python train.py --init_std_qkv=0.0346 --optimizer="muon_variant" --lr_head=0.00758 --max_grad_norm=1.0 --warmup_steps=200 --schedule="wsd" --max_seq_len=1024 --train_tokens=234900000 --max_steps=7169
Below are experts of layer 5 (counted from 0) of a mixture-of-experts language model. Rows are named router (the router's row for the expert), gate (a neuron's input weights, with its number), up (a neuron's input weights, with its number), down (a neuron's output weights, with its number) and show model dimensions 0-255. Each number is 500 + 50 x the weight over its row's rms, rounded and kept within 0 to 999. Numbers have three digits each.
After each expert's rows: "mostly gets" lists some tokens that are sent to it at least half of the time; "comes before" lists some tokens at least twice as common just after its tokens as in all text. This comes from a sample of Wikipedia text that the model never trained on. Tokens count by the router's weight.

# expert 6
router:488535479529491500481490486511541497423469504560469489544474454474475543580501487431560436400501455464517489513531499473520492493580503572618485490418523512557501452502533497531483495481479460660478530511485575494461519485445535486584551530573519496451475469486445523547551564469479515566464492502481490560488556529620500596486540500462428498565382446454416444470477478578541537506505497473522461427448503478482502497464504390585430550598462460478443582468554521429455508466507492453436497483567494468498548394454545467544481489435504453525551531562588479500546513482589559461412576514472445559464594523488480530504510469488514529424447478501557468510551564599502541522468537629613685419510538435552541526605554485495615465490523499517529576516380477448524532517405401
gate1:589543553527529582432514538538494557489490560484524554537524490457501406546530379388505505496514590458480480553485542500454387462583446505490446540425533502531569561496541435602470471539427474466483501490571490453486506500484469487473577547528552539536575589552466408464466444502542487496380454466560397475527492557534527446455398580498560532498489562509506496450509530538406508472529574481560511415600461585592509522425534503490538511535486509471444471589592519520535516537516482519471559393525539559564557519455449479478483554511539554471557464572431500500462492485416513465542470442521430505614469473520581634605443471525574534540558513533499430484499520555508452553546493525452478530612517474527381587541537452462475457442537527426541548565565528516447475516453451
up1:452508476439504577483470531426579490568502484525565526519462674574530488633566382599396529449466490525452598460418512425523473546510468576519464492442455520445457486538514484495564507498515458458447574513547501477447500469501441519464513491436448586499445493500470547546494553464561494465492577490558468642471419474481503460417417574466466525376481536435514523503466536479450495453400519457522522493486531512602500473470549569457491523473563421548426449521455465482549509511501435491436487538488574526549496506539495468560523440536501459513526468495430523495425526482500456441525568412484493520434608433475506537595600503521470432594508499526417584502533454433486386501518470428446487482539505588512517528495473396491438531489507563483453621509474438506518469412422499
down1:433451450498479484521524487491562534528573420420553507528495468553470512494591451462587407534509559550610453512494475551441482428475429444517524603502535499486514551457491412588582500550394560481526504493544534542451507528530482589467460476536519423606468553472491530485573490403512559586484575494512493483497506372547508478546502461565508497558483449519560564519512467531470600536537503479509528541450430409546476399443437436475467481545581428417405389471519446489520410566566475407466471564497492614426522433536547498496460536538505424608497441547503562525457482468551523481410429532520442439492530467458641608539476452528538483571522469547476492516481468483493481524449515436541496583499482527430463461533499449475416453515457598492527462514463462535401488502522484
gate2:584472581477520554437578484499562515463571486631455481515474611465470519494452428475427457474508544453574577478422482542462461467466578555526495479553527539471452504440538490446537502541506479419454510493525534559489502482443494382459496475494490605560515521367464524331543473429569553482516524424419533527461533495556567490506509533479468479488485602523523427637581492570551446472560500479527454471525533555591471503393557531496423590530504564462410551544516523545504466439514471456608562534595530496480462487527522415486500551540457534510568499447546428467493455450528591393560516519443523518486512404438473519631445468514493525491494486477471542447458478597476527481457492497516513508563505427521509608551502483528499490423514418487516558538496515395493489492446555
up2:439546501512427527544629538433464562498505485496414489488534481579404440473533560498487467502572515442506542408560457525470446504442494454483523536531455466453465463474533509520438462480508492479453501494437597621522554548528414528413546551585459508447477520553497450475475586425554438479536381411541508481428442501491451534473505547395516500549510516516479536430504470521518480468526461585504505527531512478560567519518436443493599471448525465404536505430419452451583507469478527435507489458559466522435456579536526453589546478542489561482540465545524562505447435508573569568508530419457513550405499568503506485488370522467502484573544458425515421430577590527482622516445485422477565450514549357466539594494479512555494563513565489457465596490477530490515390447496496
down2:516524497500475437476572532476496462518523504464465599469597499553444427499448484467472482419467541480582498490553449581453562483543484526413567473474567505536413531505490530581606469586485473546399501589478522539486471480519505464516584482522504578577634604488426519541444618507511479564501470459577495504456444490526554466502483502534506542408500538549596531493493584544483386417492472497473418485556597488531546579568510478421489506527465504525548585531492517531486501585577533599569529442493509547576528429509443515504467576474500482494506524473437431499409492525456533464526458505594488499577585469564590517536404524514464479478486492468479438456365498448526480492551511580348555498424437488562420501451488581535556529520507449480409452567511514482494481518497433
mostly gets: "°N ", " / (", " | ", "″N ", "% | ", " | −"
comes before: "0", "\n", "1", "3", "2", "4"

# expert 4
router:405522472468485472468503555563513474420462445555431550524515452527438534546477536411522411495458478469506415524538476520520508503530511534583425500451534521481487517442396487449514483543504431525498452571524566465439520438431642545547588587524495458398443475458508433589540529510512538567485495382493469496524534559635518594455500416533486421535363445467426498574529498565490508497500491515469429502563532477470415477515607469526521456516501516464437505507509567505490484480492503526463499498652529460512555506507650498594455477534471477492533472507526381502514437479497477463560537508430481532518516504489451529441554478422562470521504476429589480540599594499389583379468521570526551501536481461528522523571513486532509482498489529532569534481421504380555473487479427
gate1:491551476499415574568553537478591527449530441538537564513510437415515437526601560513571480568492498529517480523499515433415441567523466475513523429465480498561434546614593522532527441417508505568566523543503480550556570504464473471524474526443616576507461436464512425585516611551579581497434528490409435540501536601567559525477557460541609508492438495465499473487534553470504638510628563479515500520442514499462523448597524496479486478528564484478465546518627639491549495616501448506475582462513480496495572513459521526455515489511497452534558448542584470506491549460526442358517528490472506584566504538507488543536530479466459511526491496533554476431511444398415526473492412539490474458522556564468560444505433480470534480505453465432493535518479398445471523478548469
up1:532462446518433534396502635542477502485498420520498583523483494542526473541512517390557448482453473544488505515521627494440525545617515521573513369576530528459554489572549480527432483567520459449453448491499546476448507470480580522538480557420514523399515457487503616537488458452499510573478516509482450519510543463478548470533537549539616495481400504469510573527525560472495548609412390415540524483425478522574564549439470507532416371577516509482442499602480492561387481548521499460442511530475458515497552546517534469429486484505565502501515472482516464543485555462492523441431483510490503587434493570592488444645522431400505516503468480465472558493455483468471456371559528480511526519576476479566545438450500464550431548462569544483486486513559548447571511546542556
down1:424555455480497464485483516467427550381489517443491601549510517482532463487464483522491433571532416421633470536523440464460437512512480440467516474587521484515504423483455502515445447564539517487399514380569445516472547447446557512540538513489549424461506530448496502498502519540537568514486462467383571578444622527485497544455476479467504478492532487539471522467538488524436449509508479530449587500446469540565518516544530462556508446439476501538513593585445523419539552435507590511467457527612552521456505501495423576499479446455455420539569558377491469452533491407493509393560543438580404468586509553548505554527526557455553482557451407503522586470483501505473442504475415393503495429558498496573476509466505583475455555426451495429463467498503490576642473472440562
gate2:442508581572496481507481409490425550541486484487493515525469435501500500516507584449467564502499455436484541527513550597522554531510575463465412498505582440444507497493370597479386465449495470387397551527494500482481531475557528470479513475591473398507492569413616549424554564465453500492394495501457525412646548566545464518486363520486477527527535556491615575464561530523534422475480533528523486445484393542541529445480537494577527461585546533517523538481495535511426549486552526462419480432547543601578434478517397484486585443463512465511585489511484527547546489468470543504396512466493446473524504511485556441406435506496573488440571514391510514566382525520517479514516494515556454496460553483513439511484533500505565436500509503468556579551546513470562527565517499
up2:672485479516538506462547496546573446434466510537522430392362510560517477599498471525531522540404539479516382488460534518553534491438431476501420544569491492531517465454548532515429495541458531374513515502480487463506514536535449612449466506482515577458569607490496470472454443446526519508424514484465460580490522479486377498550495510446557477460405565498450505561528502544576585577535496493475492498538483437469453392519502578465593486484469509509540478423389510523447522496591494610488474534501469468459548457590533556482541522407493519434526480565452432482514518594557510494433462581493465549518565475509485547549458503449516548441461506520409522523408561493536427433509508516539428522542461462422449524426474424540656480454500521532505438478537504505547530559506565
down2:509545467518507497506447475397514441605502424467525437533481515477460527476514425517535474489521522575506514546513494531539549479497512519472513502496488372443495450513496527538582545508536493477493512367498471532527445508451545465541527568487490486473568588459551454575550464515474457479329595509514492571621470542514463431459510446481528556450396472475565532628510434583593601446499572480460476520395503589507509561513515468523553482584519526489470516518452609500492483556591470546338512587447474493593552498462511433443556530494488505477446470469507502487517499547447557514482583507417437621428553507530466529476569529508544553511524503529498448604450424493528495603463381593521432506507461526442486506481484467479501588485545453426433516412501469575476492462480493
mostly gets: "10", "14", "13", "12", "11", "24"
comes before: " | ", ".", "–", ",", " |", "; "

# expert 0
router:469471523535512581551473537553497430426461465525553411473570425520478535526457550408554387510414442518539552460540469487546456542526497470582466445429528431522441535493434529594445434498453420636459575538492531518473515414393523469478583591522473499435503444413504463542503514481461426546418459468512472505559488550490528524554530534483482476521432433408429506567520494475453489508557533404503474482508616560486418576434498392491427439584502514539439566515554482537449438482468382492538416389550476514399553470511570470520545448430518524426509579529485467504560413474523488568457565542555571522481492490473461518473549500437516564520462487524539529504517519486410589458486467492559528433515492492519483550609496499496578518495511527552549588486445489487613443509455472
gate0:359491439530439524538471573583473523620490536406540510426583507432411451539436524477575416521444437398508500555458526539451469518469516514451475504555470501512429407493409519501433437496531597555515539521556532528517480478413507480532519556495517574418521621541500508558459562539507482616460590567475493526444458447485585510544480515579541466512482451471502450578510525446550507467471440464475479519528507490493404467526490647542504555510568431520582465442527516532550574548485513510538540511462516538440479490488590521560589597503545498485432482553475428433461511509423445496459539519461485533522475444478536496610496516427514552449469540482528585458525576495434493495517467604456422508472544479434485524508459540508546506504493468462482472430397448583570604444385498
up0:421418458564497487499471529390494540541549466391563500471563492512540488405379511600408544534561483577478445542558517606509534508480453546484498517498524521446505485441411525450555574391503570568396508478530567535550566360393495555413512489428473531447518518560501601557466472487522535442457512489441461543514428489541520517395527484576523491520570490535507501466579599482564537537570437467483597510493523408509526463482553408504515444438527553518476454535579487468439528484429559469457518503487447616546558562484511523481502390439388460586462421483532539498521518447548478509550464472519447503416499490464507460516497469431460502480553541554508497537532491542596507446587385468535494493531501496510537414429504466516567525456521498472563500528466488426456483545497556
down0:522530472421477597508576529488509493461459545569576526562506474541513549478563540433484459534469593598484476547461506501461511468481627542476397545531559353536466535516460505485502453503444533461523475537513498551382620452475489480518485523500505547540498450532421534439442430508500521498489500447410514502472441476586455560489559530572427503601495460442440487569403493486466559438510484485623497457514499437514530564610616562448481478561442463541494496519483458525534509547396566522454528522474445523464544578467493411520559473517423623425469491577541489504463479437430542507585524499431616485509507565465542413481467527471497516449544516480542518409513590500504509503477397528520552556460545434593510606511540468495403495475455457425569507432512494536515527564541463
gate1:488578492499549522485456573453488474509439430452453479451517464521578539625469565484524538567499509463520596375479497579493466421419541513577469545399569513390535468503495453496524538562477488460507512510437471532521578498524583448525505531519417550485471588489428502469554546421460475503533488547485553517420399455504523473459538542591474446540471529551515567426454462493477474524449514467524516470407461485547461512443470428444515523470539507590452498581512521554565497592513494521511512517421439571468586421493463530543458503435548513432548466487630513497523546528555512455492454498474564432606534506515473443453554599502517423586559507590463527492526412582497450506421579439590511519444525530503489460561492438591449469571536545534529541466406480464445396445427399
up1:468525527561481454568495461444447595585515530477502526561508538549514464503501467550481514527462467505511530491432409509577513577569507568493439510424490575624485522377464566421560499549474510506565547513473519517483552537416527564561536488547559522602548482531507512557386447407421612496464518479519528564521451488637489502496554430523439460532495460505548499517519604440499499538569470478455394478401538459532477499435412456512490549482397461482535457434473612519521577478522498572487566534523482533514501472475511486603492481468463522397451445557548534476436526529509521491555524443507459581568499497505541416519460479541519497505615483492410494443556494439450380539423478548470473460420520497462575568497447461415462492476504485506380482617443476418486480540539543
down1:484529458503446532369501544557537399587481544450635434502508424504470609498599519493491462514441550512474473542472569435467539482471546510533472468555530574591481401470461554628479534520509420531539460464552506501538562474414594560550490498515535493486454489483476405368494432497503540474532615440539557651503451504536512435519589537562507515520501585461436542458477420537525552491482505481555548539447506527432554489535506431536475540516541405476517559486531502536452506535490471518500514417501457513597553569420450524497512518474485609479493516503571465453507442564404468528508584503508427435475504527459503546532459471569547525487393545584568467451485486554487447553398464426489530513441541504549530516409574549477566496537581547487532538425559565526521511496462454
mostly gets: " |  |", "==", "===", ") |", ").", " |"
comes before: "\n", "\n\n", " The", " He", " In ", " In"

# expert 14
router:489459485513520501570445528594531506468508503593515508584523425517362558513476451544469436429422440474458455493569548492578475509598476553564515512432492471499454552497432429549460482583515478510449491461470580448494529376489583544477512525478468455547530516459494362514462507483458486580518462381465552532500505552633515522575456473446510445455441507455475526470428522520457497520503515501427447408484476522469417481432530476510461391500448498488461500503536565474449506520546422503493436469533540546508582461443534387452450482527458471475567579537494443550590461532569474546469607508486454508450526566479443572528453486436532532503452495488541425524493598468485546463527494539517633365503558513410509431571514498528481447585593537471586495492399499505550478486419435
gate1:517459461446535475354527532462492516439515506541504540436487418407555504426565543543492596389450503433431523542514523464597466536546560436365533451429502554523518527442466540483417528579499424610482548469496459456446536443495474505491584477519520428476555449503539486490578429537485487497499561539547491557605495438435545490507461512560530461466516490503521456444572529507435521464544505451496494549522484539473570472383491493603476450501457468462489372455511560623575488516546517441499547468389495575519545516449480464526500459484588477585584464485515425592444602472413524469483524428554453554497494566505530546466456594454501410546544436567520479490422582495497527465545440448575513456566488469544511536587538498481483463466456526497485456538461578553529542462554440
up1:478460519478580559527492506514537414511492415550454458512458550497482372481508563507528482539527500559524502465494491488488562545437483510476488497496484473519499550480441521529501423444442479421501477513461491635532447535500484480441481484507527508518433455483487478443537541412500521496436418514460465481505542393452482383483401407416535560509543448576426543545601481479526391562462504496469539515489610439424499480545464539435590525456538599481557514467558485462567534427551584645508554587521513487484430428464476584483527627419517519589534489562536450462491511461483490571492479515452506518435488513492358497503554462487547520448506457534596468459572574575480469532577478494371455485528439495459556514423434492524398527448510424557457501537500486391516583544497541
down1:388527577476600570511482568506538499512515403602452520457487440488494430383592430524561543457489504481426415472487588497447503515509509472502562333495496499528521515485454462523529578463396461509534485504505560528481493517435573462446530529534483527427452506557469558533498488427557509480432493475592486513504637538467511486466446509584576523504501434578553449508537444526380569469534495489460601547484404508448500473503480439595568492567522523513449437517567506512492469505481463465550510458550560512533420542496514434557552538533567491552450479585436476567410440465418539548477495435520545509599464454445470473556443443512537466492483496507527480481584570524536520530443527476550433469511402512515503546463438578513389489518415492564489397500546551569465581470517413
gate2:499502548471509565541554505497525485415514485577532503506452470520462539366492485619433554530402590555487517480507499577487491515486472487501502518503463433513465453541630535441503472575565505500546484455416550469500637406524520520527440505511567527498534452431478410516463603543577587421498577388550477566478475565537497550459494517514490534486534500532570449508508505400515496477490540468492492468605508478515498473497604540524520450416459436419568520465561473600440459409404476537479445493465601504480509544413527399495561562620419561397573499474471518580509452521509442540506503450470462441430508500469505604464456450457451507447500475489502490498395478555488492453534476568497518393474541528507414476577564548496539468433473574492505403483453457481532472439485475
up2:380502531560514545546422582508509528476568439571482483450558488483533548422493573489515443451563483506479530448516491596520478459513489501485434568533562499534566497485494524506547426577509544439580492475346486431467584480479494450471444466507476534460443508483450543481631440553496543525565520515388463486495384517500499536514481444435446463416574512475558490445492493460469449488466463423604446505553542472417540432510552539497594403548543514406536411538480499448495544379471433509472457470486489493511583500490471451465490486515457502499539527563498468539478480508526409547503433418447476579517454448606464516466429518556503496517487431434559455442423580505496481520447403500596533547513469469553513425566677489452444435586545513487501488440413482483503506536500436
down2:515499523536529418549522510564424492486478466470472462460553463433484467527506560454547433456487533467487511562552565439528540440524478470492496594514517540434465574471617523617464502576524459557619444592481539480502523518535559529547460462422508499473523406475532448439476480427476454541587456528410623494386466444495494530532462469392530529501539558481417579493442488491489492553519546442593569414490520472487438593555500525486598512548523498558478511532492527458448536564535535515504512540451502577484550588503481564461493546562522460508473532412550538581448381467547532497433564437430456508503562428468551495572526535367593472486411508588424498457526426491479528546535449463445516418443584477565554484468477508491568503498579491536522466554459362472444545505488493
mostly gets: " (", "\" (", " (born ", "°N ", " (S", " (N"
comes before: "1", "2", "011", "020", "014", "019"

# expert 22
router:469464478513497517536515488503465496451452527569468503529526497485538526491431554401532413451494423441523455540521520521496472472503525550539473489383478557542497495536484512523498404505496481518417522537485608494448605452398536517536528528599531532422512530544511472558544544503483494548514457482485438520549576560555589504485490455527337482524423425457422453548581553579480545509455559447500483434471545445482470511442541436524464537551530420464469496470543555416372450499502446509424404443549516492465512480450559372600505490504521449457509531590529467509482501517609493458430572538454516498526522560449503445506548450407469536406495526473582562531496557522453526411541491594556536498446463514551579527544464489504566442448519535520493654509418403422609513477473426
gate1:534469522407569534546489449520562397490457479556527488497518499545498425528488487457539441497445527515442474452496485543488535523380498529511562483592479407495556469467425544491409421507496427513537450523514465475436614521542481467409392586410573507482493496442532479512510530457520565563517422467523535404482544373469518477502508432541485502513483458517441471508566501507548544442457509478465408594575490601411552472488509505425573469570454516451554421517460524548525554534489593503481467477498521450458516487609496559542438451409438523539546451466401513560534525503544606496464492547423540411520560499490505547538503472478438452544521582385419593445490579571402522431492551503474518468550516561543572598494386481534566550523455486499557526497465516462555503467561564
up1:504468405511474626454520541502524530464485491478520484515493555519480493427428504497511489516548501474523459508432528441560479509493477441490465551427502526516484451484547467526537558510462542556575443514478406455485515419459406476480501503508589551546466506430469451482438451475509449458498470447555376511505493397412494439433470515466620484569499612505532502535403566458531484588497513530482490501592539539453463505561554451593623521517479526500461483521539553506485525535555507435579570495491497485494551426501513426355550447519558457510529596468461559463408525513569515430533512444421571448462529511568471480583521448449530426510449550522556636528561551452474435498496516500614527517536511541471508415453532431433529518460465480459529485665469416516540652493548481
down1:546472418520498474558523511527480440528497508585407552487550522573524388523567559470594430471423484420599549478473556455435541613526497500440510563589502468432535554533469500462489605465476510470512530575490594490457527552465515587537556475510395479459566526463527442480524536515492534501483416491408513405395420575510426466484531529489473521554475434531524567502466547511510522500465552556529429536483360487472422419432543406448471500485455401532483499470451468564462471478507549563534467454546529559549442497562455472496518461530468516500472512485538478530429437435483470461551446552484418449510493489402546449473459523529544461523470507461495542462592433570473534489505493441372429523566523534491526565359457560405431597481530514528472503486454479533589525504394477
gate2:573515580558467527527440422490414443465483468539579465487542564412502428474547629500491495523563470522520448458410590514583533588515525576556570542535520537513482480537558519592618454466475482480456472596559502577452451476479510491506520494583481452418556516616510495540513518474522500476466479516474425502573413552456484523534522492476469423518562490467530449481557499500514473462401625503620531550465507471547528551649469510507451525475484505464587491514460491589512474551486462491400442459546601530521473523543554486425478482483421526434331370503470509506419497435558527357612543542519483458541479444547455575502531494394469501516478465455479502470489512453448530493509469507471422491531515536600467525550477504484485549482524549528489570512466499470556498485492542
up2:502458492549524545572463574533606533483518468540472529469564511510514497490507522557429564521520608417493552472508461583481453493529511467511497509593536501546423463444442448518437540510465451567544515579526491508477520577431497489510476432488538542563472417503490578397477454418434408441504569537407528451515549438468582536442391470586449450585482477485516480447556451487497497536421521532450511496564508465448545450453522422576547552567563546546430376479480520434467548548525549605541566538470471404477436497496519430462530455520515465570427522455510466524513493517517463500516513538591478579470479469457593522579472535603493460560431398539510518574527519603461466635575426493511486541555506460484511517558586500532572450493402556514555489491481450576406583521487504
down2:527439621490525548432447505568628401559442481416428536455422458514451539463528478496522532485429474482498511552578436571442439496444585457409544488448409449478436502559555490404506496515566527471479416387549520572499527438477436510575476538427494514409460524429484475498390549383496497376554522462494489451468449476470537479476504528492474427462550536441560451548534547590454454530494421574478531469538464500508514516510457481454520528530517392429496524488475443527563482482495521454475466618499456485523456507502490481466472421526499551483486422473450466531517511472540481517526571510406418508470581564529450460474557485485547534463411566527567500483563431496506538422540408533505463468569500510579433586566430526503527451454479430501543542512599586497424428578488448
mostly gets: " place | ", "|  | Republican", "|  | Democratic", "| Best", " | DF", " medalist(s) |"
comes before: " | ", " |", "| ", "0", "|", "4"

# expert 20
router:519502517577507537600476564573426455430493483541445542532600469541440459559370478462525422444442485466522484434587528506556510492553484488612479543508402522433548399488454507458403506473561471488456505576553498410458585454409514575503473557580549508470531516542538470540555479515477484486524371408499489537614511558512507537498560510477462480456479523432457503437492581582568411465516496515533464481535536494462441559548506485492448492477373400423423433480576487412507416537491508501457444558576554476389560424504527468472442440464513510532473507485441414485504488609536467458475540490457502471456507554445460503487512420454518552485458510527479522522523507525560512457520455543473607432588539460455514581534373575524468442510480512525514550490472462420554457490433460
gate2:541526525475578502492358482587449540565469500472542532540517482559577533465460527498526455398530563522453454511562557574489516525487480426474438499484489569528500473485520518511524465486475476496493588513515507576492553436518521565572538411546447509492511501496443534499580495526442419551514485544482463485503541529371479466543597474580588508651523564440403519569481542541420486459591532537501445497417382449482391433518473478541420544578528454407558447480457542651525582458501507370454569577513474470557519485626545510432593444480523400528436500391538487598524511553534564451467520492439485557479548536521471512545517452507540585485527478456494509561559536520481497552535487529517487459527523511555469496426459495606451477517460474525541518503439535507516508449557466
up2:481576458569486523447458579578448546500526514489445612497497447517507522459461559522499451395487470580510489538604556520468484508555423380442459495517486539536463544457575557496489485407512463477448525546530482535501510559496478585525557440528554542549571517471512533476574473445395456528559522522467418528581491574433509514572570485498455483552447533432406495464444560528468454445455515513509466435454425458482446422515456502515457541528547481464445483506466496556477554491448429395462479508473559503498551483539536529472499472512554451547364458399535483590605534517507563416540596594410491554404432543544425552445469478590472559426564506513441574479604503497534492554534455496476598431517447504585460472386432504566407450522435518516476474515479469485546473462538483
down2:486549452443533468508484614525503444588524492450460536524443497556433537489401507564600536434535486538486445509499427554542476441514435496427437495483484426512534533404425519478490509566431499504535540504445410506467361471445444470465472461516514428573461529531517499485398470431547475511571513591456461567514560470496498500487414515559492500392552474534492541432427577460533397409489543467503495434517542513518598506444488542482551565506467484512535488546471438540496523475425469415553526558510479487480586543486518504510511517520412511498560503352473488460553592504415544417527623492452501401514490419475466492507470505533464477545546542570476530508490436419559449548450455633446534431494512595556463523407409384559459505558433476523580492503554520470496508498528445
gate3:590577477578459500516514462450440520498518555474504468533439446440406440432583529500547512503437568449502549544413536516523559546496508513438453496447529522471482580454379569493479452523482512471388520426479525462557602501442520461557521464489482359467540526529529478444505496507561446518551570411481473520536551533553507456480529527498541408505515434522463565479406545581543547518565504481515482490552518550480507565601511563439488590460476580604455455495405453491557446524502506578345529486443487515471487523556418540518550558559442509587517484495463460466444531507428511527540532556493520491475569513538510521495396489496500514451440444460484528456515627552513477466494375469495501433566499429434611561506425479436359568536596485532497466576514472540493486458531543
up3:496463471464588445491470531561513586583516472485593581570439509482493413445506441472498561478544512437433526456523477577478587526553510499639483480506494553468577448527428514504511466520470503500524522598394473465586532417418461433613532554429524427452532416557538442482492575557502560507458469477560436438509405565600374465478562592423439502519518544471483495473381470495516434539481580530425473502454519525569529491500521490514401495535481503545477521496514493559547484501508471516483526468566482531450546432464528597482421620490464527505526459509557447539458521499466523448553432588546499579422564480545518600450428508473433500549430471466540472525447495550599453517488460494420550532490491436537445499492523554525589462590429499486514469572514537472568404493531491
down3:503544512409407484477430496559495547579482436480508538571469471633462509457457499658515539530442512541506501522489576481480441557466491445544527542460475528409609545571549433517546478451439510493659486493509510524472519500606572594462439551560469561404498496483548497493527562500524475385479549545522521480455528565495486410560408411554482465519495502461443535445487512503426542411487568491503517523537549575542497448500534504546515556530463480507516547488520541475502440480545448475494533489587545440546478454497449444482496479469496476389552470453497459488507541517476346514568470500529530619499365461494522486437535441457634529490507556546548482536471573451519491428533532437538400377452530553538503513481442471533441420434512508560505388509506470433499513505514461
mostly gets: "\n", "- •", "Scientific classification", "Personal information", "- F", " medal – first"
comes before: "| ", "-", "|", "- ", "The", "|  |"

# expert 31
router:480523477538536552581491411595542461429462408570527475491558508502511497577459518481495475458511492462554490563501509501450388447563572491632457497487464520543439504531511512475420450537483438483493509530459561478486546441415524461558480480539532471458419540494477484506539495502540427525380411516535527567576471557533550557602485499464440416483373401474490475482574554562535501543490528501535475433502568512445516460489616494533482499551457473461443501468503567427326499492492527538449464519612437527460518491425531454543537507503495501471547502493449367515445444469585561418459556563483491555552443533465520560507494495437428568461453440427561542498629550491442528455574476563581560462486529535535571501463479457459542398549496550509508622515473493430549472468495452
gate4:522582519433577586486476457549493576517378452559421576524510552525475509512469486477423418533524536492610412533535448459477469554470515526541420510493392424566541547412460502526517518476487600446437553522572513566465535536557437524536556519537449501525524577448485495513462472525430411498398441428549507530550558627568449449562355464472485541467459449406594443525453581503527591457475457505525505485455517552575506545508527450518500461524450527494443480497475517474492487425457481461519437355513431538458525512479515483474481566506465592632511495481548464485460584434503573482484566419513420502491497503475451517526478456465521488416514462473414583493511589532511484538507503505516504583526495474538499538438498527528541503515638573495517610498432505573537447487557476
up4:435451406575483431588441440470465437506458527506615456512447482534455504576541438509507516450434414454499548453576514577479600442495518456492449540540488579395513471493486493478480556469447443503467540570496377501474508460443493498583443445482477509444516425495513436494518536545550472442422482521560487517474516551499513443455556558507553494494523516485490564459449516524444474487596484503407559444520464416479547487471430559458615474392556451568448533537520521540362522515537511499456584448570529510416487537546503529460481382451501468549590465468457501567529407573437446503476464552484586537534505479495549493482484566575478535516496562595533409497522470531482471490447487484540427400622496408452495464522458601493606436501435476506524496551379454515455548525522488
down4:574508505441487515505616611534517461490519512454631488500559555580463533434564488553532480526477476496508543463471501555497542445486445430465489577496523510520419456462500496500394499442548475422399478479441549546511497411511533491507542487466557453577594435410432447541542529433628508498461507518505518446518593557552595570406544454527463519481455426537465552473460510517530499455463535491480496414513558496463470412495484470499589495419496407513589456514464433469451466401526468440439453567554546465428443540417419450477467430500551538585476561502457527544452414548511445605466524495482583484407484444519475477463496500527588467541498458523545554472393534412466444516508540521464531476613636468504552421570539526508558453506499476477506516552420525482470496467447461
gate5:431505493472445445475524516488488446530555449485435522478445544477484551555380489401505589527523473419531551561562472558452581436558595533543553518460470486621481445532488423485458506507548429518611515581532524482514463607504467508486484480526431485482471574411563474497540420511437463547491428479580491542504528501525532452437559500580461515554429561411529487592536469573637580527429505487493485545523535523575552470500501508514471504474542516589457412442545533483488541448549461527521577510531508468492523557487580441476604607553526566542544463499552552486377407500504528507508518491590432448524551518486541461450563489473595485505507514412516583548433531593402534507419574541450446516506474501544517514522493546482520476607464402500537565555488560519536407551522516
up5:400536476518503519526509489477501485428511426456496541482489564418441492515492394466440516466461494408507498540506606416466442518452511581501538542564454503545473421544515509469470494498510536484535320430398489392476543552466571553472464521427526472456434471488540454406524532566461425459467516508533551552609507508441580507503488559523492382538494386482455535609433449503584510545401501640539493569457566520504575545459471474524476490551455464536509457524475560422468557502482513548500605619496532570483554538538477547433555508530532574462497480577526502502462384501456486464476446503526426500459548589495484552442497528434468517596495451481491509504587529489506510507552427621476489533514442461522536476500458375452554483548536493503522545419493552522550492479507427
down5:572559469465446463516524418520506436517462531451516465535513586495458560657450504551577464575459314491477455439435442520522553413484569482461480492481464496578531525426517372539488584518542473412497522473536479451501470484455542458522451489545524326506550434510499451471534595583502501473516471525454490543489499559476528434467463406409590468424449392513425439475495491508452486550421567482470478451538544580460461507484498465495554510434488535464458566498452511583588532544498516396543443597417505487526465373553467515556375490522465497522497525446534519514600499504485510500527482546544560491495537399453473504535501466471570477532507436550512478486532508545534431481479545419556610458512497501510512487487536467546560500440492502549430467543504391457482520507457454
mostly gets: "000", "021", "014", "011", "010", "019"
comes before: "–", ")", " | ", ", ", " |", "."